config = dict(
    n_layer=14,
    d_model=192,
    n_experts=32,
    experts_per_token=2,
    d_expert=128,
    d_shared_expert=0,
    activation='swiglu',
    moe_layers=[0, 1, 2, 3, 4, 5, 6, 7, 8, 9, 10, 11, 12, 13],
    router_score='sigmoid',
    normalize_top_k=True,
    routed_scale=1.41,
    balance_loss=0.000254,
    balance_bias=True,
    init_std_router=0.0105,
    lr_router=0.000312,
    vocab_size=8192,
    norm='rmsnorm',
    norm_eps=1e-05,
    tie_embeddings=False,
    optimizer='muon_variant',
    lr=0.00353,
    beta1=0.95,
    grad_clip=1.0,
    batch_tokens=[32768, 65536, 98304],
    seq_len=2048,
    train_tokens=415700000,
    steps=6613,
    dataset='wikipedia_en',
)
Below are experts of layer 3 (counted from 0) of a mixture-of-experts language model. Rows are named router (the router's row for the expert), gate (a neuron's input weights, with its number), up (a neuron's input weights, with its number) and show model dimensions 0-95. Each number is 200 + 20 x the weight over its row's rms, rounded and kept within 0 to 999.
Before each expert's rows: "mostly gets" lists some tokens that are sent to it at least half of the time. This comes from a sample of Wikipedia text that the model never trained on.

# expert 5
mostly gets: "South ", "University ", "School ", "North ", "State ", "West "
router,237,228,228,203,170,185,184,227,174,207,193,211,207,178,206,191,201,170,201,183,216,236,183,197,187,216,214,187,194,187,195,212,227,178,188,208,192,199,189,185,210,192,192,219,173,208,204,198,219,199,191,168,194,209,203,216,190,196,151,176,235,239,214,220,194,182,214,205,211,193,188,189,196,217,225,185,194,223,189,194,204,233,198,189,179,206,173,201,191,222,199,194,192,196,201,177
gate0,161,207,197,202,197,216,186,211,196,192,170,217,191,149,195,213,186,163,230,216,173,188,189,215,150,213,226,204,198,231,211,184,210,219,198,217,206,201,227,181,175,159,222,225,203,196,187,169,214,186,167,232,188,201,203,181,240,185,197,208,194,188,199,250,199,173,182,225,188,152,207,188,154,242,174,220,198,183,194,233,201,192,188,195,206,217,183,213,223,176,195,210,208,202,211,197
up0,188,178,189,197,188,218,192,210,203,190,182,181,215,171,187,173,199,183,183,240,186,195,177,178,169,196,187,232,234,211,220,166,180,183,219,180,184,187,180,217,201,204,207,237,178,235,204,236,185,158,188,197,206,184,185,220,203,189,223,195,198,194,216,219,225,221,224,198,214,226,217,204,200,176,187,169,207,186,201,220,189,205,194,196,196,207,193,187,156,201,189,188,193,210,200,191

# expert 12
mostly gets: "°", "′", "″", "Pr", "Pro", "sp"
router,212,185,209,218,191,163,211,219,189,188,167,241,213,172,204,182,221,240,204,215,217,228,246,214,158,215,201,197,215,222,214,231,204,179,185,191,196,185,200,191,207,201,205,183,176,201,211,210,208,211,181,188,178,196,204,185,155,206,200,201,195,227,175,235,207,197,187,215,183,191,201,144,243,226,164,180,201,215,176,196,190,213,211,193,194,226,200,170,197,207,187,201,180,228,217,178
gate0,182,229,224,206,153,168,197,193,260,208,211,192,212,189,198,188,184,141,174,212,215,176,160,211,206,199,169,200,215,173,242,217,188,226,186,184,195,215,195,192,191,202,200,184,197,186,193,194,216,234,241,203,183,188,203,223,209,175,214,161,223,194,177,205,224,175,206,204,188,190,182,188,166,185,213,241,188,206,191,185,178,220,184,209,240,200,183,209,166,224,254,205,205,180,211,197
up0,207,185,179,216,182,172,192,174,225,184,191,195,192,191,194,236,201,189,188,168,201,189,210,212,177,216,192,212,203,186,234,184,187,188,171,187,190,193,234,189,193,189,187,197,179,209,210,186,221,196,211,194,191,187,193,233,181,222,216,184,206,214,159,177,218,197,179,210,206,187,196,185,212,167,221,167,197,211,162,173,164,209,203,208,221,191,184,234,168,255,251,198,159,169,238,217

# expert 14
mostly gets: "Sh", "Th", "sh", "Se", "th", "ah"
router,197,204,216,205,207,201,178,199,194,218,196,242,211,182,189,191,182,208,218,202,203,209,217,204,205,160,207,200,186,192,217,202,221,192,186,142,202,194,218,203,227,180,219,223,206,201,185,233,201,218,174,201,169,192,180,206,189,156,206,235,171,215,212,211,237,179,211,193,195,181,203,176,206,231,237,175,183,210,164,174,179,195,194,193,186,239,195,163,190,218,191,167,213,231,181,184
gate0,182,174,211,197,166,238,166,177,207,200,209,206,172,184,186,214,220,201,200,196,191,176,163,206,180,157,172,174,175,199,212,162,220,238,214,193,180,195,196,216,203,198,201,202,210,204,194,198,189,193,210,214,191,168,174,218,192,189,237,215,199,179,195,214,188,182,191,234,216,194,224,188,210,170,230,198,239,197,159,199,196,193,169,213,185,235,187,197,194,205,190,184,186,173,183,210
up0,194,174,197,158,199,209,181,225,181,219,185,207,225,247,221,213,200,213,193,194,198,177,215,156,224,208,169,176,167,210,195,223,231,209,212,198,190,193,229,178,170,242,196,223,211,230,198,160,153,202,238,219,206,211,195,211,214,205,211,195,204,191,244,186,208,228,201,188,225,198,202,219,174,233,209,175,186,194,176,226,191,187,192,217,213,231,198,200,208,181,212,212,189,222,158,207

# expert 19
mostly gets: "ers ", "ts ", "es ", "ations ", "tions ", "ings "
router,212,238,194,202,170,188,179,237,174,216,201,214,224,182,200,194,187,176,233,197,192,194,179,229,147,201,183,192,197,185,193,240,185,200,188,200,253,198,169,190,220,207,221,210,241,202,191,209,232,228,181,171,192,238,217,156,196,199,164,215,202,207,215,225,205,208,225,208,197,212,195,191,209,173,198,182,208,225,181,202,179,196,185,207,176,205,221,174,196,207,188,204,200,229,164,202
gate0,221,202,193,148,188,225,186,179,257,229,161,208,213,180,220,198,206,230,183,191,194,198,190,203,202,243,192,237,212,226,159,241,194,210,195,189,209,204,229,220,168,171,186,230,197,203,214,205,191,222,190,241,191,236,194,196,200,174,200,192,183,197,196,222,163,174,214,245,200,218,213,207,213,174,179,204,182,182,171,178,178,198,192,243,197,173,180,182,204,187,186,170,190,226,203,221
up0,225,210,225,196,193,180,155,154,207,230,207,191,163,178,245,213,190,230,188,194,199,202,202,198,200,199,234,190,207,189,226,212,236,199,182,206,193,225,198,226,204,172,206,211,198,198,185,195,205,198,150,224,190,186,201,202,215,209,219,207,229,211,218,165,194,188,182,207,188,171,196,178,181,194,210,179,193,202,200,217,226,226,215,194,199,211,213,243,213,153,169,221,202,233,186,199